Below are experts of layer 2 (counted from 0) of a mixture-of-experts language model. Rows are named router (the router's row for the expert), gate (a neuron's input weights, with its number), up (a neuron's input weights, with its number), down (a neuron's output weights, with its number) and show model dimensions 0-159. Each number is 128 + 24 x the weight over its row's rms, rounded and kept within 0 to 255. Numbers have three digits each.
Before each expert's rows: a language model's description of what the expert responds to. This comes from a sample of Wikipedia text that the model never trained on.

# expert 23
Description: Possessive s, spaces
router:104098132099157158169152161106110099162113117112156152151101145135139122153154144163143092148091140150109157123153158132152113149170099147107147097093158143120096107126132102126095144161117161158149104152105099134162092113145094097161149143167151102159084099087103143157107147144105147092101148141109150154122130095115162101109096165148173124092163135153090164130160098132107166164124158126106140101158138151107114151111115157154159120111156161104172156103148136109158131102137136
gate0:176101098108171145148128140084090092141077128173107147124164111136180112107111086142128130150105178082105140149140173125164135139129120098141141106150178123141137113125101120110150151160128163123143143128109111097160110087095148109143124112116115145141117112106118100128138131092129154124111151130152108128113095103125096173102117080114076147074132132147148131114132133108119129145139139177140142118117126138146154154095123108112109161128102127115118155152142115124111143139138099
up0:094116128089130139121125085143157128133079129113136148128164148126132121115115128178158147127150115100125181126110120086119114131110142170141165146129117121128154116105114088137147159122129163110139152137082110116143140102092132110120162124069138145122158134108118120090101150096119126155149120137123097144159091093133103168107146078113139137131142158142132124173132134125165103141124170117143125117140129128130168123164095110147122139154110133098123165167165096120088145211142172
down0:154156091172096128099146079149154134152133135153131109173187144173108139164151093119129119108140143172130108120152156147106118095143156124090123155076131185131126117144158163136115161127109159114146142129134120111114102130101180136090135128158137160155136135137181167121119112103187140080138127138192142141116099114114120131096119101143159122113118141147140141085110140125130082137138148123122082121151103183150110136091116115117099098104122128166101117134121165159130154134145122
gate1:085109099125160178136165158109104195092114088111154107102158159175122136124121132153116133098122102127088076087152105129130128114141152152105123120128151129126131107169115109133103120123112136095151087094120163127125120146114136129142134147111101158156110098116165094095121156107146130117113160109142152139154138086141155138099095109105099104123130089153125148118123084110130128134118114096120144135125147129117156123078105122074127121161177160103133169120161103128177121178122144
up1:172164186104110099118114152143152091198139140149103143170128125064112096097147112122117151138113143165134162144106167144155140131139110058142116117121143154153115162130118133135146157119147135122123121173102107142180158131129113106142141125108169075119124142121105140168116124147109124126111073170119089107127119180126124119135122150109138126127158167114117115148112130159142164109116136156143113101159111126137115117171137128165132116085097118124138077133147131110124126081133117
down1:158174156104187170142060071173109129137107145113170144120141159129135131165152071145112113118117141116147105119149105106132107128137142114123136070142163094134133117142135114117130138114108122128137132142146098135136134124184106150139119138138131134136139131102107113143178122121094165124160170105120152148163110166098115129152167117085080145143126141128102095129122140150134124125118065150154119103050167144136123106156136130136154126135098093133134150109123084125122131137134133
gate2:118134100100147152088145082175117146122094112132136107123112138133110126130147141134125144114104150116147171224109132171126081135158136117107122111185124101108115160094120133127090147152098143136140134140119139145134098128106126130120164053137104168147143138157086106130140128106157151118132104090097115151071144102158136150112133174130121150116141123156114107140168121093133147138162095130159121160124077157194143117078116102107164128106140133126196181104128075147162093109152138
up2:130137165156124116123144158134103115126151108149129091091137136124113156160112129114117145129122143148117130096157133077127140132121138096161134138098157133134084141120104112096138055125153150121096101120114155085114152110154125108112135149138183111132172103114116137132124134124128119118110140141171122112159106122089126145103105112160101143150107136091131127088077124200052150165085188137068133135168135127099128113161161093116125085115124127112099107090100179112146128156109123
down2:145114123089153139158140081121128110131138147144154151167146130145142099127117146146105116155135143143151093122095100108111123125127104127177103110136170119119119120095119106101138113140113138123149145112147077159097121100146116178124107127149120116148108121128146057121087145155114105139190129125126121143153126129133149165119108166146133117165159092126152188154107152146105098113136147151115142096182154160086175156144148127150126124124115112114127162140143127113089133113090097

# expert 3
Description: Openings of parentheticals and lines
router:115090130101141151147146158104112101164112108109158126149120116069142103137149142152146092108103143162112143118152155129154140089170102151097157100105153138105113113124133106125099151139115157151136105128107097149153103104129107085167159154140133101154110102101112153135100167168104140093091141112103168134096123113108169077107099149141164111100149101153103155107171099165109147154139156123107148100150167151088150159104110151153162140129152160112158139095156116100152138107127140
gate1:137133137099182133115135128141131129113169158111185100129116093122090131153145128137155145114110123157125099118182123128104131105102128160063126118106115132143116137149136129094146082100121080127121101141129128144166110164112132142134152100088138142113143171109145113088107140140147181178107132154111142103143107152119175075101102118117145134059149151165172104154151148167130125157137115123155134134119122119052132145120107128124128137128115144153113113119133132107155112094160097
up1:146122132133127125098153127165110107116153105105113099108138121115119145166088160124121115135128183152101162079121095143094131120119128166138124161090135154124112110150104134135107105100143094094106122094156121130115103117117133122129156108125121137088101149141133137136095127119112125118130121140109145133131151149102184127049143073134153140102142133101124170084150106130088111084140131120172098149131179125109153131159130135131119132106122092148122116122142109104126147100132112
down1:184130120141138146106147171102138148095125171134152137173111134099088087151130136135118133134108113159148094115129123132133143131108111173135105147103122126118127124107148139117086107144126174100142175141142111106099137114165127137133108119150109146103124149102130158161106131141131107111157117146134107116166145120137088170068121144097119169111130103153076112126102125135113071153118140099113174122113123106129128092142115149131084152139115099111125147156110099134126159132129131
gate2:120114145096126098087137141132137104151156126111105135159158144137148131116141144126089146091130128157158127152109149121160128159098099136122079122141117108161159103098126148094115123147129157094083111134125107165114121126148127134109162142141084121127130087088093132160095140169115154132127117147168129125101161099152136110110134078122160135094133139066097112074115105133162113150165140133147091138090126118082120153121072068119140144131115139120118169076129125126138124115099161
up2:131109148177107147174114119102110120109129175147102093115099099120144151093109133152129173141110128107116106110121150105142111161115131166104158125150127169103116136142154112118096090121118141146107128090094112092148075139143130136102144093131148116145160136156094109122124126119105123110073121121095133153130100147130099120111160114202100130162153156143162118172138129140128080122128114124075149133136135135137106124111098129144135121093120131076106118148183156161128132097144109
down2:100116152116108119107118112145112115102119147089108146181111175100118076145137154123106122140148117135142089113141138146151172125152121107130100121125141127122112154114086121076158135117147062120116138090157149104117212126106131149162141179124136158105148080144121146152139146122104116143157141138110133123161123104189165145164122097122178178098128141133132137148129117087154142136115176085139138087162132181114125154147143117112135139134132151126113132096122124117123133117138121
gate3:112121109118135164164087119106057107126168092142104087153113120137091124135107135121170134155123140162137128128141088121095163111140148146113162104142117146165142176119128160114127151082108125104122152106148116126144109134128150134185160144094102115148128123139118169069105103145100130112109116106115129138128107175133130136136126125151152131094126125126135143101158134141144130119134104119157081112171127109124165129098130160121126152125125119083106118088151131146115152101128119
up3:122092137139149117090102116149170162094128094161128097132106105113119130150108115116128157183113124132145159146078125119139087102098195157105163147166114127106143107125140089112099144120078162083100144087142136132095127153165117159141146140151076088150140113096132152093093087100121096148124107129106162119122103146141137121182113117123123142134170147110131118073114124141146155169158088121118166172123120133091149141131157062106130178132120113109171136140153129130084119114174095
down3:145175171104125161137139146088115146116089144118085131140151122164118171176106127118146101146111123147145090129163104168111121129169137123078155136160130126137118142124150142112100152095134121095110127078112112138112110137109125167135087110132143153145118156152158126092142142141152188168167109130151129151127099152116136104126101141084146086131120105138124152136132140142108126112107099117104116108141159129064114150149154137123091145100139125101182156115134166100066154151110099

# expert 16
Description: R-syllable word pieces
router:108086126096163144147154138109094124154108107078146111137118125136129125118147164141156132108116140156101139150137137152159140091136099131090165118079151135153093118122160120162107172131086170169154106141101097108170091123150104107143155126149138115153102110090110132149122144152131134101119148128125147148097096130111123132091094168155155143108154132158078147121130099119125164148099147100115160099154169183105128149117100139148157131130165139101159144119150110106147168112140132
gate0:132111140148165128137133121103118126140168104136104100099105146142148141126105131122128113135111120156159126170138139115178121141100137145090175108118135141163132171106139151125154127122172137161125126105153153120135145127143153130108154143133146160129131145095103121147127158124129103132086142140211105145100138083101080142124091132098130099156130140108109170102180141112153148141146129143087121142112155180121134140149163111108115109146156128115126114181110153127174184109100135
up0:143134156146153139153141118133133107142114118146107113135147082120124141142152125113140127140112141142172068153132087095152131156129100111088135110100142151160133175117138161091170138081127170159134151136157153135103132113128137088140105114174175139135147131146089134142115089134109118124111147123186091108151080087090107112105083127152119113126129118118104152097126158088126134152181147154107109129115161164144107111114164163109136105113140085109102110107107133102106153124135115
down0:149129121092121090120112118111109133117131119119165086102153092153104162146099082156161156175136142082112157144082113117153128181079122112149120102151154135141134118172130104081151123152144130087170119136128111143121127103165170135155140105115154140126143125141078088103135116130113151154147120102138154135113116105131165122092136121090081063176119105153090143141094103111121143132127159087152164129089127116133152152110102138192104133147169127072114120165120094139138120159111138
gate1:134107129085134126093134081129101134115127121143120087120113123170115148126115193160145111107092138203131110098130059108104108126139146126088107143140108147153109125120117162071101142130109138104099099130123133133122107122154135126102144149140130135114167139097109126129045156174184140124147126166117145142136111119148103142104102147138154159145135116114111126156118111080140164093142112150153117128150126119149121139159142154117127101150134124084143140132128141151128158119121098
up1:114140129118112163103137111116116076106142141111137117120116100141159102127071141122127131079105106147152103172130092147110151121112148158123161102128127118125122109148147140102104138134142126117135163155109149144131126120101181075107150119092133150140163093141127123098106084196112091117119136144085147111112108125094147099098159120171113150131083116111136111125119068134091126122097127146147086144128089103118084104133132135150090097173166152119083150127123155152083116149115138
down1:162143142101133111122115140127133136155130122145074086134147115090169100133144115145104192133099171116145178144130109131097155152093121112127075143125113125117150132119124122155132109158158118135140145160168145136086147192134114117165135178105110126126151148144127131150088143118126135163171170118138124112185077138179116167142107086126137161144133117122109121140144140113164115138112154138112112144110126146125091160124129136112136161147127113118119110142109103070137136103138130
gate2:148132071127103130154105127145135085142118111149160150121111146101117136082135176134140121110131118103120125143095171126102110081135125128148136115112121116101141124148136122151125138095112127102089152143097143114109131096105150153123161139126160141207105176109111139113134113129040146131133124125100151165135168130100137163097122144087132139116134133131139153135121127130128134112130178131116139120148105174095148120112135097131145147134131099099161066109159104121156089153126141
up2:122158076166143139124092126102125126137136137131149136141135153118076157117108184169124148108148141118127151129083127160137111090121135103125158135129174130103121127094132134099167119153104137107130107127132138131141106117122155164126122112152127152162127157132138088134123119139089137139130159145114125145139140141140098136069089131112139149114079120156107147150088152125147112153085148124133121079126103127092123137153097123165156134155157116084176117136115102144116125153098142
down2:173142105119121106124175097133094146122134195128170094116158151142145138102151099122107158114091181133100137136144115105115134150089127116130135092134136105096148135124128107133108109159128124185113095095120125140121146133156117120141112175090141146114142133120101148120128103108093084149138148124117146155137122116158128156146173140089084088098145105127132157145138097101144122120156153105172125153129115149098131104156111134121140131106172128109142144142087125140159149145112148

# expert 55
Description: Suffixes and sentence ends
router:094117140099126153169132148091109109154098100106145160155115122096128114122147153130150119132100160175107137106164163150161135103172094166098152106084157149111100105111131090124100146131106163170142101148107097147149100096142116101159149139134138097161101107106097144122105151155113146090094145144114160150118130138103160117110107148168153111104145096144109149132133105128105136166130155110082165130178137155072126150099081135136162133131150161135149141098146130118144140101132125
gate0:176161078123142160128170152119136129133118085156174129103127130110144164151137121156120119081136104136144143115109116091168131085133117095181113151143136150156068129126135142153112127115123110109109105139101106117122096118115139082158139138164099129115137101123071136120178129114157103124098122129102124116166117105140137119102100152128106121179132117086131099147121132112150117106136157103152154141124128128129130107124130120110198136133140115127108120124122125139153137100105141
up0:127134130121125145137143110132094160160098096114144162105128119109141124182092123134075106105189132145152142134139117093151115126105099116157117093162146135142128130152135132159109092125131147093114101130111146116139195130124145149187099114132124124132132136112071143106150137103151159161088112160141103117169129079188108151131172141182136096137188140127096133108106067157144125106121131095123155174151134148162109138091116123154085132086131151112181142104164118125093117121114121
down0:082152098169150133140075153105100155108150106107164145131119154113136130110133113116101115101124134138120114185113131189147122125131117100152161118158142161133116155180160124168105163137132138121184142139077117138109140104136120154102111166144153122128083137140112153127104084126132163128120170145117099149126137111097119125148131114127132144094120130119129140098095141124122136132131132132188132134084122128135136147152125158117150110128124123111131116124127186132090172059120083
gate1:143147146112152145144157130111145121156099115115155143161125115123105152100138108107096160135163138126142087132115118103113160109160117149103119136096121106096130131129106124124096078155108138187104117133128104152126172128149127152114120136086113109159119087115158095122103098148118081098093126154121153113143156132163161106116092165185120132170159108112134140170125091109156139156126131146126130141142109166083113136098170126106169139096086151127121111124111106178131088112166147
up1:138103108141149120108119142163102152142142167141083148100124142138148124149105133140173131133111122126101177126142143128158095138117111117164123133119166174120141121115155114148122153117136103075185161136126137111139048133100122108104142129159128133126114131135081150127135158116115165131144134107087080150151108100126135173178166123086115087110108160150121130117135163134116120138116116126127135115169148114178157087158103147146138124139187114132117161130135151086112163141086126
down1:125115108132121160117112126098122103102119091130146115167154167120120138122157148116091101119139110170104108123151102117120132120117124130101128147121136100188138120136137143110119110139134180098157133140120097140164170142155189112094144110141084111136134145120142083139126119129163123127148122143119094118146125112095147113121118146140157132155148145120108162112158125143053145151148138104131123098151115153118107100108126120145124141113147133136164133125161143130160159179136123
gate2:133133083119105119153121149159116145140064110122112113119118123118138147135122140112094134128131118135122120087116164099111176128118131155136099109142107128078112094087088126165113093115143137096106125128095117150132154085076150106129130139111142119131142152133089113157072118137120154140101146112138152140116132152149119144149116161158121130114106100074144139124117104109131097179118110151123148151121126109131142150132122135097121117066079148129114140095074110097143127165176132
up2:191145136120117143135114095134140156183143107136138137166148143124137115146134090151106135104155141138147083110135162110110113121126133143122083095116150127130112132148140097146069115124149144116108121170056116125106154111128141150149099141117149116130178123153128105122115133099198102127090141102168191169111098153143143132134079147124171066114121086045108139125120151117150145136124080072144142121109132126123154115153108134127175126107101139117125122150141110099120126124139130
down2:143140138147064166089127125168143128096157096135086128108126084131161148155119103124138127117110126111149128138172118124111151115093127114107131172145164156087149140167148150089156128126150112118146149158132138134098071119127136116107129125069127149090168141082142167131109127129104139141107119089145137109133112076114152120168148098151142121118125189150122107149073120157175179092162131131117087139089108116126147114085114126141121120113108088103143155123160089138124126103150140

# expert 60
Description: Plural s, word fragments
router:107099119095143160150158164122113109166099105098156121149115107133163107144156148152152093154108147164114159119158153151157101109157088151085155096098162135105101102120136107137104146141129157169148112142097097143163105114157105097157149154179150098144091098102094157152133165147106142088098149130117153159114114120124143112094099162148149124083163109149098163132147103147115161161128150111089138113158148139101127135104133144148161122117143159114162153098145104113152132102158144
gate0:111097096111122146151109137126091118091158152103115119143098115124117106159112097082123125117103145155133143138096122164129177109129136133077089183086108146143103070117142111129095130143104112169131099132118105124158159115164144112078156139165115162116141108105162096145143125142119090120136119095118127142155092127158169120144131154158148130118140137146098129140114177097131145108131116155117125095157117091136099142120132125125134101121135107110109145137150153117137140072104164
up0:107125160137120128122138166143133111142104125132124103127132117149077110151183140114128150143170117145134143162130149153150092115083098106139153158129072064153101103097134114148127117100151126141126159109108142101154137117106108150136153149148187094142114119099107115114145097122118166149171082139096123141144170131099124161143064078132118116167149143095126158101121111131140135091152138129148125134118129150105124125130147126126122130167177150151149108133124138126153137168146122
down0:159137117118152124161137130138105126172056133107127155155113132077167166136121143134128120107145118129116125100107163125119098140121136131120121131126145107152102117128147107122135135149112128155192152144125105117136099170158131138156106125105137125106156143110138092136137115141132121124147117131130130126131164111120101100156134138170108128135121115102123189077153164124115112094093150151125194104146142134124114180088132131141118075160151189113136146116199145105124117164133135
gate1:134112087083155114137179154110138121121156109146163086105146096155114108125166122145115088094139147161127166139105123121172164136139131116163139113133143071154129167134119140099132132133138119175174115122156110135069103139158130180116164164097102121134109115085112139094161141118149146160134132113107095132127107094087113164096101080138153113143120121108166144139096087097102154148094095094146149148191131116127110117080113105129112152144120122136146128108114090120156128136169162
up1:152101142149079129119091126140091093103078151109090166167146137110134120149125122126119158124116136117097129114129101087124123159124147112102144121134129127107137101130115106137131131137127167034077099120113105113179185140123119134144099103128144146137128114131120153150106162160146149105104103107123134118160149125137128111165171167151130109083139148077087139111166102155117099117141142139148131116105115117104115161161128139118171134129135138101089122112161121140141128133092118
down1:137152170155119124130156145107120097122103124123130102155167153148124129113174122098116117103124092168198119137133143178119095141159125123126154144079102145134152063163116096123161110112164118142136073152121159124119156164140087113126155132138137127145130161138119173133138109147112125128161157113131107143102156132145158157119144140181139160108087160100145112111154099112125161131092146159113126127155131158129119153152108126152150122172144114110135150157125132106140132126164130
gate2:105105129154129120159116153134133109161098085125127114082158105108116105136094156122089105145168156163169127129093134174165123110121133155149154122116101145085144094101138112141106147129120131157149120116067107143113108150139126164130153150125096113083099102132130099125105133115081154094107081161177155153114120150143129149147170130154150125116084125126180136134147134150125161099094104136105109184127154136123143134122105112119168105160162144134100161166124128111125127123127111
up2:114127156125118124124148097121093136102119139117145115148135124128138135162116082116088137098127097122103178122127142123135096123118092095128134101147170110140149127130090166112119113160127109113130107130133165158172138156131148135117150140123111158158160119118084178116168113146125140149124136146172108124156137150130142135115116113093124122156159143144123126154159132114107143149154096110181109096121122169152115133145154160164151145125126100097164171129162133151124110107123149
down2:137160110096156150136118135128148137148149114109120137061133144127115110181132132125126105120130123109149125157118137163170106087093152140143091129153137156130125111146112158147168106121113105153111099111147125121130114150110047123156146154142149124109127143162154144119121136127117140099098079080118151117112111119132134136123088108118133187134159136164137142114143106100101125130109152135120175139144128056137160095135125100115095111060106140088141131102112128124121098106146087

# expert 62
Description: Mid-word pieces and verbs
router:085107139103134151154147165106093101157079122100139137168106105108159108085154128144148157140088133162121157084121163126149152108168097146109138102097152153132100108124147100130089156128115152147130116136115090146161106116100120086157170136147150114168094102104078146137129146136106136098102129140118158162124143134097134090104100179154149113112136134154107142090144109155128137145143158107103148140160164150102106157113107134144156148118153160122155128098136147108155140098111137
gate0:138126162132131149130125156087130126146146136101122165137167110094149104120149093136124187105128131119127158149113115123122140162124152147138140117166121159134123127155168138098136138127143137117127144121148133133132131113104115118127156137092133124161123143166110154171123152104105111088108108114126152099107129132121132129122096141114148110131135189137131093088155142139119156097108121143111099141132150169156130131130118171133120166112101158104115156112101158160125092109109129
up0:114085135109098137097098107115114134104110093133113110109118155147107138147089170128150122136118099166114116120122131147131112124144110115115152103155120116130104161122106105123134111118144115098169113129055184121086141154152121125092105154132133140097141122085154141116104139177144130124117218141103143129140079124125119122121124120142081126141110090130098129154121156113129139158130104109128139153088121117108114146099109046143125096152129119132153148138158122108156119163115160
down0:126120117121191143127135099132117101128116114121118152105164127108088129074110197081120152111087121146106159114132139105157099116149146108116147159105135124121145116152096115146122112128124113108174140133127107127142108154102136145132114137178101130117113087141110091141146127161108118131115109142121124131113148117116111103146088121091117121112143081153134130098142099141122138108124171143132134099142145132094130122109115069103123147158128118124107122102124123096126111142147178
gate1:126119143167123111136120145118107108108122137162143106131138109159159127101126133138126127163120089151126147093104154145095140104142154123119186140111095143157127162118152107101128157106136125112104137117132144110135084108129111118085160109089146104110115141150116093115123155121076138100119116130093159153084110093091133097153138153132135132143107142155139116095161164091141111131149098125093135172146120139157109143147145121084110192119110124165142103145131140107156133123111103
up1:124167145161151137083171147102132100129137136133116135133136128096128118183156098120094091097148126131144136131156111076115145139130125127138148184143132164135131129172121135124133112140132151164136096097089105110171136163092141138128103152107132141108160125165131172140139148160133099127120085119086147072159126137090097152132172136139116127112086153101101114102144124160103146122115153130116139128150138144143128102115113131156118133092155143141094107112130176168095091107123145
down1:124120106111126118122114113109131146132146126066124112174157157107127114142126151108146105152101102117147165158139128136118151127128140146110126133134165122151120111103119145114118139129107115122170153174098146142119135125142133155127125126131141120189136087093126102137143116144147142129137130184149145125157173134135116145107110123135137066111196119094125118150139153129139115138146109096135128153125147134085124130125114152129089099143127109109137117134088134139169113125163093
gate2:076121145150118151146112130164131135115131150121118156122152129142131099142123116123142145124089120148147184128107125080123144118133123153182141159169170162146105129116112140187158126133147154111102155117114143125094093115177147118140117121172157103154098154137077168113110122126129177166139082157109121138111086154131122084110124177159127148133126162091111095156135121133091110112118093118090148109149125123149108131115083113148120140110136117143098160101120125156137123135090116
up2:084124119142133141132123095123132131192133140149162136110145115105085164129148118159145138120147097119074118077131162069144112092115134136115132132158113097118136191151105125081152134147116122149134153110125106110151155132146138072120112157140157120119176094141155114095102109114103099094099135152153094131121109089131092137153119069080112088110116141155130133128126109133151139143133106127153132114141112097091176144104128153126154134123064116127149157138085087112100103136142145
down2:132068094146163133111145139121114101102142154130138137113087133122151147149125111168151120124183144155141125150109157122100107120112155144148091137133141110127128166122130107117137160126146123163078137137101127103120104164152082074159147114105129158086130116119081117107094163152124107178090119174142136105092120177097108106090125159130144117132124146138105162128154127180128125097155119148078122107098144140100142122102100102127115115089134171142096126142146099144168117119146107

# expert 57
Description: Mid-name suffix pieces
router:096105142101176152150150183094111121151114117115160120150133128151142120093157145138133149117101146162102182107130166156167104111147114148095158123127167158140101117082134121118100151141109147137135109140105115147142085100117116117153178144120126095127114108113104147115131154166108160109107131113102153133122127102095148089115103139117160117123149142158125153095131100180097135171103140118103150103171155147113113143130119126179151121158169144124172137092134138136153137102162136
gate0:097125091124121130134133093165130111113165119134154126144118126138148157106113112137184121134152093154150133127088149129139103099105126152152186126154130097111123079168116154136073126123144141141157082187140151143111109112148125092098136145111102118119121154124130128117102089170139132140090139149097110147136154140143114142129121127130151107101115127141136080161118109117140129111120121135158092083118105094106141111147175125151125153086111122105153158122145112102176125125111134
up0:126145086161144143101158135099108153117141094120141162077134168181108149093146125126087151125113121141126143119120142107114132123173145122066129119105104107151138126108135128103143155133134137141135161087088128147116141126130120202111122151112109160107099142165142162107113093101128109188170120143116143134101148113147148137090085125082144112082124118134144137064117165142110122148122085152102150095125143152163124139113122159119128095114107130139112118121130127110116146126126112
down0:158140127146135129133132122129137170096094126157113106121099194055124127098126120117134114129120111135093149095117128130135099084121099136140136132174115131110162125094105136131167112118108108154159106097147108146128157129139104153128105190121139148122093134104124160108166083119170124126144114105130113100120153153149098138148088112125166134172116120145131127111087132117156121147073156100145110184139128136147149095140152141081143141109152110128109128139184108107147136119096115
gate1:113142123152133135119122128132135124144094147132191141135194179165124144167163140172128185159163127111123165090102135118144126152117097121155133135128106163119124116150128128107103145130113122089112144154117129123106101124129096115152169140146113112117127180123121116132110146120097214118108103150081162150116149090089143098156186168105130093118158118140185099085141129142103105168154099112095140112177108116123159129156125129130103139126140128122116109096151111139158186130111126
up1:129129148110118105155119128182136120148108154139118141106123166077085163145137135111107128127117120160152119106154136148123084137055078090142131135167109146134096123135152131132130127100111149137148118129131136142136161189098126124162119131085099110133205126120127138119100115156109127138092136121097127147173103141105130106133141140109145133091110163154158121138132105147166173121116110121136153170141143119123123134118166162158167153152145143151133114104079102151104111123121150
down1:127125125107140105122106064140135140146152087128160128147120112117138122137155150155121109141129126164138115081118127151116145119093118143103105085145114090139120113096142115113140139203106144152149103147134149105118089131122166113127103132124123137172111183159145102123174164101129096128119154111124132126164116171137125114113152103108138133095114126148085167185136169141128127116100123130124132119119179161131125141154121137111127134083093097071148154174110125091093137108130089
gate2:127129167139151125153131145130125111110105081113156117129180142109146142105126120163093114090163151124123119128131104098074091116115128144145118128158170155137121122156098147078090100138165123166124133139174104146144128103084129163153137163146111096098148167113076153161124146154130129153091087136114123104194116099114152121092148125106153090141134136109145158113093125144114079127123148086140121100139116149156111094140166104177121128137140149151124131096130111143151128120097100
up2:144122117123143130111126120119119170122157147136130115110072113134110135155117137111166162170133100136138080103133159148137128130127138127101137088093104133136128129073142116169142155118107158121147144118100118113092093141160152093111120103087144170173119121129156132117145119082139135119158172112155096162109114153120099171166124122153122158099110100140094126112173164106140142150135111131155174127117131089104145128101111151087154114098132120104105121118079122124138121163154186
down2:091110137149144123141123142111126114088120114147169066128114115169052142130126121113150127119133083145149122116091094128121152111132132160122102073134109128125142144123155115119127155122120157139160115150144129135151098119102125121092133111108145188143123120122119138146118159104110134121129134162159097125094109141103111126160122139101155102145143102140162151127160166125147167153132099135165087146154133136118115157125157125130198108121152188175134137077072164086146105140101165

# expert 6
Description: Capitalized word starts, row breaks
router:111125154105138157161144145117077090169100090118170154157108110125145110124146143148138115124101150149106151121150155129139110130158114146100153093109151152127104104120129092128097158135111152161156092134107098146156104106139113092169148149163138099166105099092094156136128163142119143092122126114103154149103115119109150113100099153145163105080135116153088142095163095138098151154125143081082138107153153173097136143094094156163155144158153160125160147110158130099144134106136134
gate1:127092094175127100107153089131115124137129127131141158148144143179131114128160148167124150119107156136127129141140162131185106109147158119128094106135150158140127080153145085104131150128137136064096111112077116148140131143110117130162118173115114134174144174109103169088138129120127109100132127126138134086105100109115142089131118152167094137111109128160146119150097114123159137127103084119124135078108161169099129110091116105154107112141165149169174124121102122139118111083093143
up1:080137113173095093138159094153144080162148163109161120124132156160120137082108127138152156070161119120126110147127139095094109142167115121111131123109157143116145133166110138109114127121118111114090157083071136126146167067149131081124091124108131130151167178078097113107135146119136145088132092124118122133107116112072136134137112141161074133129073124174137096125063112119133091128166083129120150098099140133114093104137146113112156089128104110117104141123172136121177165108077138
down1:156148094114142139093148182121196142138125092083127170148123149111160160139118135119144120147109134156149158113138119138158181094100118133138133153137113152161114142096114133149103120085167148105121113131134112115137127100161084134127145134153103145100116124142084151120123106131132123161092117078147165131167124102144146114161119118130080164152187137089136145157101150114135138117101188133111130098134121102165099141138084111145142134104104118135100103144122111159114118107116140
gate2:103120128141099154158121116139098141135127132093134128168154135105165147098134130118169118151147150114105087106100166091095122130134126118133152102132116126116149101151105148117068165142143106115113118115105134101135171173159140114119112099088125140083116124107097134087124152155114125108160109143150160150117096115114105111116097114121130113125140115128103131117075123159148119142127143110128114132139149142108141131103127143122068099134154188151126087145166150163096118109151124
up2:103153120145138109121131124087171161122106130144119096110084140135100122164148132142115166145088088159111092156145109163132118087142123105106093119133097110110099133127141116112152121131134147150118131176155141214148096103088096129134112148141116132139141101143101120160142140104118168153125166149130119087161125131166144140117164133129141132166128122136118146117140130090122120073126141113156134097119109125135108089111111110102153145148123107121131138104110118110176085145164144
down2:150099127143129141134126174133149099138152166162145120138158133075123148100100125109136105131145148131136134079146111154141127138127139134141126121104147150104133117107106111110128093103142109141106075129148079125163111148097107105140094147149164090177113150061154141144121149119137114150094134152133150136135135136130099114098146183148110123117114118145125125124137109094098181111125128095090130140132100099108085149178150159181108090108111127124167121134133133148119177154090110
gate3:131124145154129113126146117102085115130104124149159105087125141085132140144099160121160124114123122131110152123164135063120110134163167139138143103169124150165143095140140100158110149124101117165154137120144147079116141135107079102120119093139159091154151134097132110079134129162095147112112130094115144124092121112136125120143176109115137128102098104149131134136143107138113118125100057130093091108136112158173161131122136102128139166106116165121120124126165147100119092134143153
up3:138153129151133145127159140135092136103126107150170103100106160094117145114101120125142125123147129140091152115144133051119130160130152145112154116155086136135132144126111092144135164133093148153128141116121171059116152104103107110099107091136150102129112133105106104097126131164098155145137127087102125102121126119124150116110148116128132152098118106162150156088171126122121128095098068137096084118136131134153168135136149118130149173148150164111134127146118152072094136112148160
down3:149132111123150089157156077169120102131149078135123122122136137101108152133152109153090155160123070154162180157167137101173116154151120104156112140098125122135128116178142150138116126142138109131128105138122156152105141140099129147128140132097115167103134129125109162169089105104158156148146132104137114136094156172128113137127134147107140117146138167116140140167124133140084095114119107139076098130068082114099145115108094155170100144102096171144113119132157130143128150157098050